From a checkpoint of a small mixture-of-experts model trained on Wikipedia: width 96, 16 experts in each of 4 layers.
Below are experts of layer 5 (counted from 0) of a mixture-of-experts language model. Rows are named router (the router's row for the expert), gate (a neuron's input weights, with its number), up (a neuron's input weights, with its number) and show model dimensions 48-95. Each number is 128 + 32 x the weight over its row's rms, rounded and kept within 0 to 255. Numbers have three digits each.
After each expert's rows: "comes after" lists some tokens at least twice as common just before its tokens as in all text. This comes from a sample of Wikipedia text that the model never trained on. Tokens count by the router's weight.

# expert 9
router:171110085141109203080127164143200158128185071132136120134159085116164171125178058160077152132122124106160165101164106137118143112097095137121084
gate8:122129118138202161175201112126192130074086142149156138130178119148158150131096131132104137143159177167102160098079129111118150133175152135114120
up8:107089137127114142173137175150104139131139154104112081111092108143125186196166151157103120138121145153134113156164220154060131157148059083179147
gate9:184076160120141096123086087122066142107161128090153151098210119172149096122167086105107124139135144146143147124129136113060186131097154137183136
up9:172135130167174176167156070055110086107110121105057101103071097151144164147165114126165090172109066066046127113128175142142115092118158099159071
gate10:099123095161121141186104091082134109140097155150114085116133100136134163157133075163166107157148148146093104146104118092136137157139152133107083
up10:078182144128147131132126162169095121126124050119137096156113085088143089135062111126178168075152158111123121095100164094139092165102146089150130
gate11:128060136161091174135129161158157182068103118086213094085168079079128110098154075196090151098119115112108149071151125129165114135126140098089134
up11:120142157129173146113119127090065156131108134132125068121133095095182149165085150103086088172057146111111114150073149152117158102129103134119208
gate12:163115177110150098103077113157093126126126104188157121138153116122157147137121143188093115089152111108127101082122118129075139063080139154155122
up12:092179139202187110152106102072151130176082108083102170108040090126117134151102190107104071123175096105148134114084138087121130124124106076102111
gate13:136116146138131138152174125084140164105145100108126134148092127188212079154088151124159081149155181084121119079152129092124134118075146077110138
up13:122136120125106182104138104180172164117119154143183171130177143176159144125160099113153090088134102123185118117106096102055115156108076130074076
gate14:096201099135092133141150147218164175128165189172091089142137104109143170094088119120083146151192115150126162150168117077118151095106115153149134
up14:147105080110091179118126124150088138170102133179149074137127121175120058157068159123134129094095137131119128136097109120089094161106182115078137
gate15:115119118097103176152181126146108143158107088165102096151128097161160130118123052123111147075122092130156117128068124126121126155104145157132153
up15:173137184109151150156100085122080105075130097149191127052117067108117146136102110141103082177108072136131127124112139181151154107153121107122149
gate16:108109139148139175149156117181148139170113158147085142123099141117154139127161100174119092084127119150125117093101123106129227148111115103161071
up16:162124077155110080153091148132119168120077060189160148128198070124134117126136137127145200124146112081144109134102095129136078116104126126101094
gate17:073138083124138115132136072071070141148084097123132095126204137158111173167137118117080138127135158110117167127114169164131207105092150161101124
up17:128138145143171174143163163130178133101126146100089144086080171095094139131111156181137074127116116132166192119097129114132117141138139114137109
gate18:120085101115112138045093091200127133128137120139134119116090135091140166134080153114115148111146124198079129135112128073101172161158177130145101
up18:203147077068131112139147106132106099094122139184105133091153081125124190090126090144149089087145158152150087149156149143139132117083133143127087
gate19:127128121170085128085106112144158138079126131172139180154126134164115139116182093106120128079137196082108125168120147183094112119078085143076094
up19:119141130118134157232138166127121138064066138141121135120091070144155125156162129093171139106126132104136176087155073148096155105139126160128154
gate20:141118137131106067199153141082194140119183102147111158134087147117157138147095106133183202153113129163159175156110169143129169062155136150151119
up20:121143142172211175065090080118091171110124110047155106151161076115160127119109137102104103166115172074156083105139124176137152145124112172142085
gate21:172063141119160069147163123133142177099142117138134190147211149102123172115138112131129162116136053094100157105125171148138149180129124064168149
up21:084082077055156107090139054138141141112092137145111091101117128214154101151125139173177121128140138163093136137132159081137138086158130140149093
gate22:091149148077175173087114114059109130149102122093157113151140175125146186117124155023197146121172109146136168160154144207143149069125121181145139
up22:194095115097091145121152107109126113144145095143158123111122137105152121135111059155093193137101172155092077094080107105138080083163155150074151
gate23:132152132159084081144168163074130164080143085107131151131155099178176137113124126133101074076173164149098099117173118118108175184162081162170122
up23:136064117097136188061072112119178113162101062111089162116096138155134134128165120112100104110165123110143120078157206172123109086054136148123147
gate24:147118138098120189102142180117116175124113063121149083109110102137100136096092067118089165157118166158080115105138083171106181080136082122162085
up24:142153108168109151116188075126123131100184182101090129046216134173173182158142161155111141118148144142168112116178130088158132093122162154133121
gate25:168065143135134064192133150084136113098091199108155168116141088118137140136090067152166135144110091118118135143078150093080104102114172081180077
up25:175069106156144150095104132104122124138128097163113162062114102146100131089098109128139131137145167116108113123117114204068156066132120156120123
comes after: "'", "\n", " of", " the", " in", " for"

# expert 1
router:124160133168128170113105059132095052121131136114111109174121110178086071107152153111139166100131087156141138103133146158108118121137194207134087
gate8:110102160170149087116115031129120168186110140093096120150109118121153134113102129086159150082136066157099134146078159139156191156112151083139129
up8:135168112074130100121166089145048107148068071175153043093154085159145161122131135128111105112120092062150124098136195133143123145113138124135111
gate9:167150128079104146143114115138100104117143115144105080164138062122147145135162103151147067142095138190117071138149099131130148067122143190158171
up9:150128153148132168129117116174130181114072070129055166121129111121128144052111166225112111117098169118134115143128164139094121144154091124132150
gate10:158094140185139156145121136103150152113112211124182114135153115093191075128049099118136168176151160072203110148088183091140144134124141120157121
up10:125181118069147059091062077094104112092114115099131131135117206162127181162090112075131136129162106164100142096137100144131169110165114148103077
gate11:101127059135178168113098137165063178093115118129146096129124116158113158117120072184151169175146114200140112131140085149124104060100132127131169
up11:177070122091143122144141039111115123096115176098124101161100085146065130130129189105092154031147119103137136111160164113111093111133097174114130
gate12:099098185100125107086145158123117169143157137069072151162179131156086094132147071125146173117149085124186132106152077084154108144107147134175157
up12:153145134136147115100126094140070173111127149089090118085143143117107136080243138115154112162077061151147155092082135139192099140092124079102146
gate13:096204164098052111132096162182155149139158093164149100166156098143109146094112119123091175092154126130194069095097107162086115085149165110114083
up13:111149155148184087051090159089120094137091121104141151087081155050145095198097155172093131135119154190088117116141121165165138171094090113137107
gate14:106125128072104151116103137124202166062167138094086135110091047174132087088106076101175166138135124076124132087122127122105158141108150145101096
up14:131145082126172130092167127113138128189119097103166113170130083101102125148088144089103168114131135121125134167163126118162158170145118115126143
gate15:121135092097179117158119098105096123127174113148089076093090097175140118120146075113170163133170100100097111139081137064099134099117143181157100
up15:074099130125155149138116160247208103085109088152150147131151138114184176127105119159108141136111096129164126151122200129125096139116146193110109
gate16:204074091128109118097093110097117116083122151102081120112066119079115119121099057145097106108146088135108154119157163107095130147132133131085135
up16:161112102095128096131063140123090146110066114141155139131181165114126138101008092192130069098152105111163128162109168098172093119161192130105174
gate17:034155169125144106125102145152106168190113115088114136092110098060129083157104123144154093134112128094131175161125107179147127141164169103130051
up17:098115086107145087094135093099132123096129093113100118106113177160157145125107145145118100120142133113078110125111141044166132118124134097093114
gate18:119174071139124110135146092111160106063101118140072089150150157168108096075128119160118139062125167115133116101140135151152150100129129134108110
up18:105097112118119143069130138140163110191151108117152173112083127098154150124122130155115121138179082157109121103066070104128107148138120122167021
gate19:092161118167101124190178124070091138032096153113118078178186136217112127135123118157131137077143069102130090127067137094122102135145162119122139
up19:119083117169130140114157110107150096150098149132132168064138079106159123099088135104102108081067156183133095154127116060088145168096144072118132
gate20:163125110064097142066109097121097192127101172081166140108156096142128105150108127138148128151080152125117101154129092156156130161126153159128140
up20:094128146122086111147157166135102143137120097081178063122063178153183114123142120161120134129152106182136096118138107178088147100160139196140068
gate21:086186139137136103175090160091133139136161190120157091154177118143137143155119101103133128163199122073107157158091125122137119111162157158141116
up21:094191145113141133111169125132118085137139118130073151110151174113116155120184114111110106150117104113099069155108011142092088154104107141117183
gate22:175125175111131157079147095143100153122115105166166215118173151202131128172078196145088120154105145110154143107099155160142143192081154175111137
up22:144162103151164113125145137132174057133109102115117167158181123117101225085132150109126164098094164174156092166115068134091126102185170155112083
gate23:126080125113085132162188200156112103084117119130148135075103140132132066110118075164114104106147160171122133149087109105170114183110181203070158
up23:107104143180144107063120091095095143149148182099132123128075151134160105130148073132166089110164132085068134097185138176091097078105117149154112
gate24:108172104069099150136165156105111185083124156123151082116138154105084145124123114108114159131120114114059081165107142194093124080114176138143155
up24:141130123161095179142068099160133100146142159141150147100147141156169115153135158156090114188072087131146151104176128090148120155107155123095131
gate25:152147183090128110100103107152099148148083121092144103175133113130104127143150201151173139089136078117117088133080141106098115165070131080084099
up25:104077099110087138133092126167116078087060108127074140141169120140171115092135124069131091171118153104179102156109143088141145131103122138097068
comes after: "-", ",", " (", " of", ":", " \""

# expert 14
router:146109165109121133158148145119084125142097036084108153116143143175157131180065100094119110156131099153107187164170123087146125112146125064154136
gate8:092141086119130145185114108130134164092064138135068149128178154146129143151085118129175127109130119184078115142126047152137158137067153099160110
up8:133127078082156114134100083152138104135087173139130126194157153090107163068158058141101155125141121148076138180129105105090131150175110158092072
gate9:091172166091135180132151173116135155076110101106139113223121067132126184126108142170168092166085116097062184086064158120139115132117113145167107
up9:109116098125131122128098128121062169132144080100070117084161152134149133083142144134150113080107155176177152150137112188107145081103136103144134
gate10:177147138145118138095125095117125194108126113159199144190104157160145086100137150115131096120050094188154116141136109120134155117052090089087119
up10:072110194100127111115142119153094131137126102093133138112161137129165164139105112139091115165179115095104124061085105103153115081137095122155181
gate11:109136159115180096105122152164079092134155098051150147141147191158149131160158130113105154105171087139159144180118116103157117059136132110178113
up11:099080114126078146153140099116119104110091146164075066112093126100135088163200163183113108118128168165151125111159125104094128148145125162118115
gate12:101161135076132144117123135096075137121106121073037148115112103174145087148137142084159082123110143127163173127148142111120119146179131123113092
up12:125133106186101071151153075107157151154103128155158128170094167147120191167117092144059146117136133081087078110089177154179131166149144142076093
gate13:154116116138067110169115155123137115136081180076067144153107136155167049142168145131144118166130128195163143126091093122136164128149099089086185
up13:161120149122164158174090106112187106139135135149120168204166140128132116099097169154112118136144138098116131215177114194118086097158145163202103
gate14:126164072177129188124117156140064166080112185144096124080157166103108162129081083106074193154109122070092114123136066072161162135110130087150093
up14:145130080180164093093155083097125099136138097097131149127130105194168105137157082072136166142152114182122170124120156139116130133086108172205150
gate15:105180132169139110138142082117130172190079105096154131084106169099116080095122126122086132068100134132075103099138096170105100071153111074159169
up15:118138116184169160181124095134103101111106138091146170125121128175157158140107132158129090147089122091182095103074132108156095122187137162099086
gate16:129117076094086076154145121083124129105153138131125182145202123135138082086062123105145142116096140136126119136081120152090102139129137097141128
up16:171073206115090105132099080103074139148135145134181135104122180177117139144155121147141117193120128097128075097134096118082107105190117119150129
gate17:067116124139106093086120132099155115139130135177131051149134204172127116202165120102109093092130090122102144142155136078147180144153139130068083
up17:117130089126126198131128132115179116116115129136153166150142159122100070149151142208161106117123096117134086098139176153054130160189099175123150
gate18:095119146171097151142147095132131097188160113109082138162149228127116125145095112113093137161166156141142191144133162097116171126066071103125118
up18:065155090130148085104177172133104143101092086105122087151082119160127145157117126093157105155128187136139156108179111133064118127129180171071133
gate19:165106090144116110085148121118218150094103077147128117189112128084134153206104137101049133054100120103140171107079142104104099166129105136123127
up19:082146145165132097146123084141114101154084159115128071111121135088105088100163128099112146218143112173145117166163143160155166085093155168150106
gate20:075139109117114127150147107117196188090146162140124137147136153047122104132150111079160156109124098170080117205193099138164146099165135128107116
up20:066137119124114117080181148084155138125133095183137106154107126143145062153154167150154108133124175149135078130166128083136145127095129160133072
gate21:106067123149134096088119159124118146124137146182087125162100128139117167154144155174135110145130132170109115077128119107121176184162074134128092
up21:071193116061095139118150110126116129157119050091120060172136156123154146110105135073121134078142069082154087121120147175152128089135110142094156
gate22:144085200063155089095148197106241125139136111118143141121190174133136134108128142116124085149123142107150122132131140120081147153191157155133176
up22:056209134114106102118135117125081133155159100133128167128096134181123110118127168156135129158133110139154197140130124078154096145053140068143118
gate23:184117127121112107200165115166144128101151107123105145127167173150093187130095153114134146120061199180122150122101111128098119165076108078209127
up23:141129112154152100141141092125153161113157145122099166112169175194110109105168195134193121130130154103142122103150153098101123152169149118140148
gate24:089121098164084059108129116133123174185119129169085105158158187152069136145091122117111157074133158140159091116113078157103114112147082178156132
up24:057126123064139185174131078152114080137102139122179136138140113097189067113135084073162111141127163122130135106145086155140170138129087116116143
gate25:093179128117106118127116081064131110112088168119121092128111129143112149111102169128133060106132107102133112103148127118146158159144102121116131
up25:120155106138104123132112141155095130162094123129095099110087094214157107113127131125066127138114146074163143100107170153075108101167059105123130
comes after: "s", ",", "\"", "es", "ia", "ation"

# expert 13
router:138161144091143088111110111079093161115126182128156152131112163082076102204136119140155146122175140086172128140135114104145057144093093204133053
gate8:111119101160107183161143125104107156077138113141125107085155069131147087164091081121171097162147084128141138069122119134117086141138144186139136
up8:122107152106144089124121132144225112187199111129118115095082150084114161110204117148154160091120136171142210097141071160147160095106135160087198
gate9:113106136091116101106098066157081129125158124133091195124163147131109157148110169169179083126099139142171174125129127111166122137115149117159101
up9:155130174126160098059086095107168164146104132150143170100101105121104177147128129119144126112143113168086151128157116125127187137148056122091120
gate10:173155177092121143164148135113162194091104176101178116130126085129130118145074110175169102114143058132133108152111195140164085164167108099091093
up10:125143128107107132104113102115207120095170156105135130108123146148114156083160132117075106115127157100103154100112098106199165115143113148152125
gate11:113145186138106089120141152166111111119112147137080099149095112158104129168065088127144154137109156082086103121123092116173126128057124137202154
up11:200178132104084091126143124172133153162112113150128133114097142118106147183087085152077104130133133151123115128125145126158060148120141120132129
gate12:147182109149132103160113193133083129070148098075119138129146127179161141140142118197155140128130177136092153101159141137152114155039161094137121
up12:162094143153080081121195151094189107151126113110123102128118173118086147117133070100122134124115175139160162167163115094165185164144094120151111
gate13:120178074170128084138113060090099132115156253083149081069128118156142098120156144180111089107127117067106112130135124137093131138080177124163129
up13:134121098111121129119180132121163125143099074096195124224163130118127112131087156154091136146130184165137155127111122118139174093129122094082100
gate14:064126127056110118085147138142079147114116183178138130133157081051154134090132040144164134120149104157173066134129125124138129130180111165139131
up14:148126113101099146163123084093106062137118156025163118174133159118098131135142128119126061149163159141154163131133137163105100156120142138155128
gate15:155125126153117100177140170100101061143160106114122162116170129111118160157153137093157170149154049149160092073090136130162124149152162088170094
up15:103085132114107175147089135083168147156108143136133080135095075150155107094135080112127127126119051086107103136115137140090118108145098105180159
gate16:152157105079076162104111070102119112153135145124128138102152182097101155170113148113096112113132132122061111137116092162108144151149166156103106
up16:112127132055109069160115159190168079077121111163100128120077093090131088139153150116147093138122138164124170140143125107093155137134118139207119
gate17:156128140105130124143135105177117105091157159153125097113114116142114145133132109099111160133081133104141099144148052142155124096074112107174091
up17:145083158161105133090132147106102125137125112120143136156109152093143078153170116201115097157150130139168113120136127077111138147082212154178123
gate18:207188089122116144189134108163097159115092108143171141161139129109110101080121133166099069109117087186133126156124109119122170102130195154167103
up18:113131132053157110142166127139149074146105148087155136153108156120134162137109138143153119151129185138159154115179075112100051160128081137083158
gate19:139106123145141103094148127118091077067097171162199127197149127052068113165182146123182176066158167139111095130135119108126147173091114179143178
up19:079150183119134127023089091160106123090183111152090137112105129101105158075071115119189148090124106085125178143119065142137168137070182136142119
gate20:082130173081080140116092127150065122136124178079144190108108142118091129146159132113111112157043174124094131139162121072130123104140104150135124
up20:065091148156104155095127139106167093146091122128127154112100121121152124185116119113129119118150086110112076067103119179165126151158161115154117
gate21:102162100133163133138096088086089122165105109111098125090141141142096108124149132109152045126154080120185123098143130151070165155142074146144073
up21:146160124098167183116151108126154165128109152103128090148161127143158115102170142153102130116098111199131124165105100134096129087125143145148096
gate22:183164123159117066119096103127132152139162158091084175080154137100121140148168183160108117154110195144121126080119165073105134108140138152112134
up22:135154130149128145089112101165124128164135111070138131134152112133128123138183148096113108211078091144171151132065138161153123090170112147139145
gate23:108191202096143066084110093102109146142092111081153203166135104181174121096138086112141155119123103132156116110083109152137119143086116182159094
up23:134193110109111122079143109144133149176152151108105157094091088140138146113136137141100109134067153131181081148107153075175180086184108098114118
gate24:168162109144078128129158144113132143130201076100123107081179114143141136158095117166145133130160177124144093089064118107172117187100105144128150
up24:132166139109144116172122095144099150083102109079165155196130139137176149106145143113140114140148135134085123064148126135145179139104176147132135
gate25:143128168186107167171156120050122150062133159120142127138084105168141113185158069137119112134178095073064117128098154172095147113086140156119118
up25:159079173110117155059130134182140142161058097138091151080172126122134121104208154161123134154132109174139078124169116162192142183132077134122121
comes after: " ", " of", " in", " to", " p", " as"

# expert 10
router:086175074149150118184139133148166134158116098126125139089129154162155128167198143144096131143128126162120109123111095132103180097142183131077115
gate0:053155125117104127183089161083118129094191167142115141113127168108141166067082079120122113060079041128111067123118110101116126117102105193160123
up0:120115136073128130129146138061160079152129090193161132150095098098114114143089097162130132088129199081125097089095134121091179137127134060086153
gate1:133093142145130136140142112121091194154204175219166136078162116083133108143104151120146148055163154098130093147137125115110105130130104124150137
up1:132188089163124106179089189114120082106080083116111162119097129153083121143129115139148107147125172092128079095082150165129056164149147217111125
gate2:121122105069135148135143106069162131159123107062127168099135139085092164130146167105092094182121097144146113152103101164125138091139100110119100
up2:133119135226161130201135135115141174148097061086095107117067116118147163113122108116141068086144088153116136143129122144138100109075096139098198
gate3:164152120171117167141145055098126154147103152102100128143095123088149095127166120172158124147108128131089163081127141173113136119116138121080117
up3:083146081074115165168125123155028116116133137135124122148161165149151160105107083159100149107175139134066133127162090139112096109117101142127137
gate4:174110092141138173167130141122124143146142148089155088164137145100119074155150102131160136123101157108093075075101105164066096085056086132156065
up4:128158103121116071165121116153090159119116157150122084134150110106120171148140157162136103157122153161133108103143148134089096116144208028115134
gate5:121118170107148158063103122137165176114160099112193101137131119114098131161102101058092182151109141162061158098116161194098073173094135107078165
up5:153148140141153142122117103161173162112094150101134102116084072109161142124153142034125144109146123145133150147142092178123164173094182149170149
gate6:129150118139108185132145103197051149098148127113109169183219087139154162138142112105083181182171151106146093151161068086119092073155124116103141
up6:080100159063168096175129152088157080132125140136135126109134161093117140150108139169132098116167134140130139050096132191106131159134123128178104
gate7:129189131096089139148108073191102162149113113114174176102170100147151189119143124122088155123115110134098146079127153126168148130105182118198141
up7:144147151168140189128176110116160116060080159101126161113120142118149108182148135162158103107100126102145144164142156094120086161132114132078135
gate8:115162082076137121133174098122148194078127153101110134109156131073129122165142161141062112138123113163166136060087142138149198150128110140159173
up8:142133153205113100128144193130125063134118134172120130115130137095116139150140092092165228092087178121085120190100164125183112150110121134131153
gate9:058167104100112116128158090158080096115071112124115137128210183198053116097140157131149126193109105112192147118100086127086148101188133118122133
up9:137109170106171125165161122104170143153095144086126168134117109178094186175100105147134099118112158148139084132135152119201138106140181119137101
gate10:188143141150151127149113080130203124094182118089134119079151164107107204177145139090153142104145125140110116115092133126089163109098102103133107
up10:123136179096161125135146146082132164158125093120149113157104129166193099173118157161069120088093182161148149153149119097136160084155112111127047
gate11:105129079091133109167128151151073131109116130149123100094088112102140142157117147210130122072104162130121174142105136176135122104137100172139126
up11:109178096093187154195142160077129148083089199148151121107146122109132137133126137133156079132101174121092118201102119151147182129147109167143126
gate12:154131073123155106115139129129180146177123102126091137154094129104130142134128122063151186140124085165142111136099125145164109099147117111131184
up12:099139167090138130136164110116183084171150136091114194152155129167183157169169162099117084120049119103191147152117104169126111136097154089182178
gate13:114191118126086121097196063141134158087159181193085128107139138120151126127117138154111084101133094141064095159122118132136108116187120180124039
up13:127117118138112109124126106092168132082099130091138130233091133079176138151138150109121130123141147147149181091126103124150175095097134157163186
gate14:133177132137094098086095130097094133109050069130079118184157112116113154118135169126165050159190136061106120119143099178092132096186103137127141
up14:120116086078120088094051089143101201130138093042098098114157126117151124121126101102130148124122122160125165143095177173165142150113164151126129
gate15:119141065128142115183073105169172153130162158142070075175133132117147122120160134117129058093103157125135166152061172130095161110123163167139169
up15:136122136089110147183188123169081153174172188129122093150126087118149126168188105136138096082098143194178146126104138167170149139190137176124080
gate16:154086175143125073158089117179148153126078175096134107047105079085138166119143115114124146073127147106100132117124127161197157143153225095165094
up16:152084115118166141152157085154104130165099113117128151100149099128190151094137113152171103133082142148182116154113155069102076131105107073119133
gate17:081121112096139116139077119162152163172139120069123113108118100087106172094154122128108093118130139156067146151152092172086165102087120090169115
up17:087139092131084112083121168121129150076114125104136127038167084121167143133204123200122110095131119182149115084113150149094117164159094128153157
comes after: " 19", " |", ".", "–", " 18", ":"

# expert 11
router:109129114122074186130121130069115155127135188141144128093112176159097075128176132119165148078147134109096150142136142137142102157135198110157124
gate8:119155128106130173125182117151117188113141161172107164146104124115119143138131116136183112149158106131170156068138146118152126128143071161094139
up8:112162105099111105086098105084179088148142141102091132093153207203160093108143098179077149130103080086136125135115145122192137095109157085115091
gate9:107132136073078131164163105145110090088152158168127191179164133133114142145099150146140104109113157093145187095124179135157161123049174098101119
up9:085138103122160076109133145083080132194088152100138155131129141128149119122177193162111099229147119058159073137108145131150125139105122113154102
gate10:097164143144126171175148140106137166133195154119179134117121072144130124099101122065194080100122154134125079135110151146099187082070108144107118
up10:129091148090123131105138119171157164108134062131071149148132147097125140152156150122096152093129136201165178085146109116073153179111080070137134
gate11:114161190117129115149166178144127173094181140146193133134128124076157131149137176134175104082096146128130088118096062098094083160169187096140138
up11:058157172128099101070134084095167141091143122086138102163056112145130144122177211105149140158094105096135092130127124129102117119150092095131121
gate12:147196155154113151075147128141121133146134145079109157176151168105142129132162124129113114207097129086179152092132137131172128121099089140158114
up12:077152141135119104065080143128126097171118147088131143151086118139158109159118182110097144179100125114084108095135123106130079059091088108149062
gate13:120128099075121151156079114119101126137194102123101041094170073129130111130163053142141208105080139127123088113125106127156126112130155089133096
up13:144147158041096091111130101141109109118140086120159132175119200151123110135133156087181205132175167128139151102089111147162176090153140106165137
gate14:100152136109116183124131140046115208152115189112124139162090125187092081142136142117122079122198082128162128098091120133156169095115077119142094
up14:165115133143112093132129118178102091197122093124156089077159081161089155136108083086127129080090133158180178138106099197123150196115173158173138
gate15:047141131118145104184145104096124159173137138119139105120114093085110121162130143160174129046133119167149097161088117138121133098124202069167109
up15:056118135137129177110131171102094079130184169101133159136131125084153155119147102173181122131094134121181107138087107088146145168150083109155074
gate16:074158149132118125114142123120096088094120142161108186100087102142176121148118154109113091084155101125107089087124071122086112178136142168106177
up16:154192140105096129118110114085137144131123091120091071092122117155109069122139131086148125104101137200106135210095120161159156083192148169135162
gate17:127132138126091100101140080163101193150103192088138161142153140133078130097142104145140052151118107084105084115168140167163146100106168084129159
up17:153132156134183162144145117123176196148102070057127123149116109111153085116138154090156085163158152135095162109137123149086160138150093130117060
gate18:070150161126109139127066145087132164133140159080148120100151098108080180129162146106100093109139105196181093117141089151116089104153090100131154
up18:093104119157078096160166163169106121127121120124143157148113184149111103127074130111161110203138153137172099099125145095096134126148098074145102
gate19:094044125173107128098126111077115149097096162101162104152118136166089082187168113101141097107200075193088102119088155144126108082133183164167145
up19:147155080091146066115136140084136129094120112079122161126183107081122172074117149098177132153095174093152155141148082183127113125151127138091172
gate20:057106213133169126102127152154089143093170131151126107120072095067121089164167102143128126106157103136134114173139121166108085083094173184102088
up20:110122111129096149147106154118105086105050157069124096131161158127128133091083108119126119215090156161148081099130094177206125156119107158127129
gate21:133145097147145166161120217056127140130168135120157124123148160120087139157057111155114106149149122082168094119122108110137145163153194131173165
up21:156087205073112163125164153144139149179116183079161083148110103115058109092136185117156087100073090162106178179119147152098133118147169080079110
gate22:068155139115173101065098146087124115135115150109078171081087114143103075151102117090191129147121139169088065132105141157151120111117125111136170
up22:159174184163093151083130114070135103099121183154073124160127138137194164169154160133110150101114144159110107113177135143134153162106090130169153
gate23:072135127058126159158160092076102126147101120051133098110155143084130078093148096186120114157106137175122132063098151191158153184143171152110094
up23:166142159122139138098077084111187104120168223104140118137115111144103133120139132109153208111122125072084088151137113169099122097136083123152091
gate24:129179140124142170120118185096094126132162121151095142176080028101096145140159121142120167087144165136103111124079156163097065100198152130131154
up24:130141147140084155108077097194134110076186116127116149113115118116151141152138167137106153167183106095099123087175088133169171152145127134135083
gate25:058154176087155093121154117076099166133114089094125090144131143208119106146101107105125117168125144139110083124124105102143142105149171181215136
up25:183124148147164092136110122077134137088142179140124067128120148139133097112152135122155095046180136139161119135115109155088074112086157142164145
comes after: " |", " ", " the", " and", " a", " \""

# expert 4
router:147096127137112117146130110061119069119190143104117129127119104141109113175121175111114107127113198158202130197134177188165096157177091098128163
gate8:104133106117093129154155088134070111137187203107141087087103172111214087151182105121093106142081099169140125134089159112139149112080144115113118
up8:155077149146119062069135145124122108119172113176092150157084130134155181161075090080190164139128178137131121110090116133125088142114145163176109
gate9:124167118103052145183143089123072167151151107098084088113107103139117126154133103100141123136110138105162116175107120073121154181123146152141114
up9:128118113120097096108094127121124131148106160151099129098141128114131113107132112147171105105118228074121082148075080156107091152188133170120141
gate10:179164119177068127228142111122152154040096154104128152127142128132157112168119122140118093137195108150210116153137111207147136154106164118125171
up10:117125135108142141040156092103145139149116059092068185173082066170084153116162127145196144110074106128110119181152180087067146120132140136165165
gate11:101165119161110139089186172100122135117185097139161149127141065128219197110053148114145203112125068155106132145135141121076161140161108145118122
up11:105081109125138141126118116102141153096195137129092089067164078188131140127126111057083069136137103116086111086134124132084073090070165176198078
gate12:168180118140137124057188074160161186178160087100055157142122079127096150148092154158183199148171080137120111144121096133140095146153131119138161
up12:178093134102082130171102108132097146110116159075090140137136147107162097130179118147112132095163123120125168089164170061128102124171130153120112
gate13:152150151090178127064142168127147101188138118109111138068107132184174142137145167117106157075173165106129091130162137106049107138093160117166144
up13:114087061107100120114141132134106132146125078053112099158163135152152084120127125194094089086122166122117187122185110133120151152112124170144069
gate14:080114121121168153122114135112168169075116129129075123091150133077099153157073119083185196169156083145126094162104116099178147116108133152135081
up14:180145106132121107095117080079124121136088075123080095162166151130131111177111122119128098141115205042155083110150097110122165132103161129087176
gate15:127104099067160157100130171153167138141067066181149148130131082135088110140088116110189153079144157149091090162096162066110114107177127107148135
up15:129059162131091116106106169178074083114150126140125103135132104122151147145143073147135128107139124149137115134069085158098129182091106152111129
gate16:139157146114111103146135109093050125142195114121138111123123171111169116098097163139071171067132114131165115127107195157137140171105124109152111
up16:058099155184110178115154129102119139123149111155174075146147159125082189160151146125176114139138080088080171078075137106155100138140175138094109
gate17:134182175152113114145138045154063162132200076150147119155124063136195084137176154145077136119153146119090132131114167139171097145170177147155070
up17:193135144129126119154129161173163122128112097097108159169057157109074127080101129124147172116174024150101143106061165150108123104135181161125106
gate18:109136108138139143147109158161105135029096115112140177113106158140154160101069198138103132180144095117158095147131193128086127130093181116127160
up18:121108138113089152066118102098120100155135114144154106133144097053109090175078093107172163098099181183135115105130121134152171114146096126098107
gate19:182079087166098126181216052077114144174122148114140142170137147091121187105167123152098149147114117144141110106134133113149120161146146107137119
up19:112128131173150066124085151116121148106100141156091123162103113161100126134137107146183123126120107079105170168124142137156153068130126090152165
gate20:094128163179069124123143171107148136123158150169108126154113102132110102097137080163083134145113140126130134150093191088106106123151139145135165
up20:101110163172120138075105157164187158189122094108129089151175088182114173114103184144092092100173166133157097104099156143169114134140086126168061
gate21:132110155094112144172143142153131105134113152093108113100119101119080133103124094098054090142161132125151140153144169163140154196093100088127140
up21:143128173119103172131122148138133103095170143086143125142167184126148163096150167064164107125120197085071171077086120104136159110165161178147148
gate22:053127138161121145147122138109223137112115107147089152162077109119108102119098132177135160183112094214175145123099126148069175139109132099143061
up22:128014071113146155112090090171118163131128095085083140137156091160137125093116144118136146146099124160154116089112140152136092091082069127131137
gate23:127080143094100075145127078129149115109110093099084094121114190102102183142152101128134125090144146121112187135108142150107114104117163072194102
up23:061156140103084144140161177057104143129133142109127133162086139136181101115148075118202139157108062082153111194109110135199131097098123150134151
gate24:145098106085146144111159195080119117087150139080145138102071076131118138157118118117172231124154088146148078180104142154187098101110100108151115
up24:132123167138171172102202134147135127143151146172148189122214099179152161161162142092100111154163143160155148144132090117086147172177128113107149
gate25:128118114096133126155129071108142137116140098166119119138165145145159151091169145108139136091107114094171131173120195096143108082108164119101096
up25:133056116144127131143183149085109131125113143146197089137145136144107157169090134121109031078144140108107098187155186129131201127179095109080138
comes after: "\n", ".", " |", "==", "===", " ="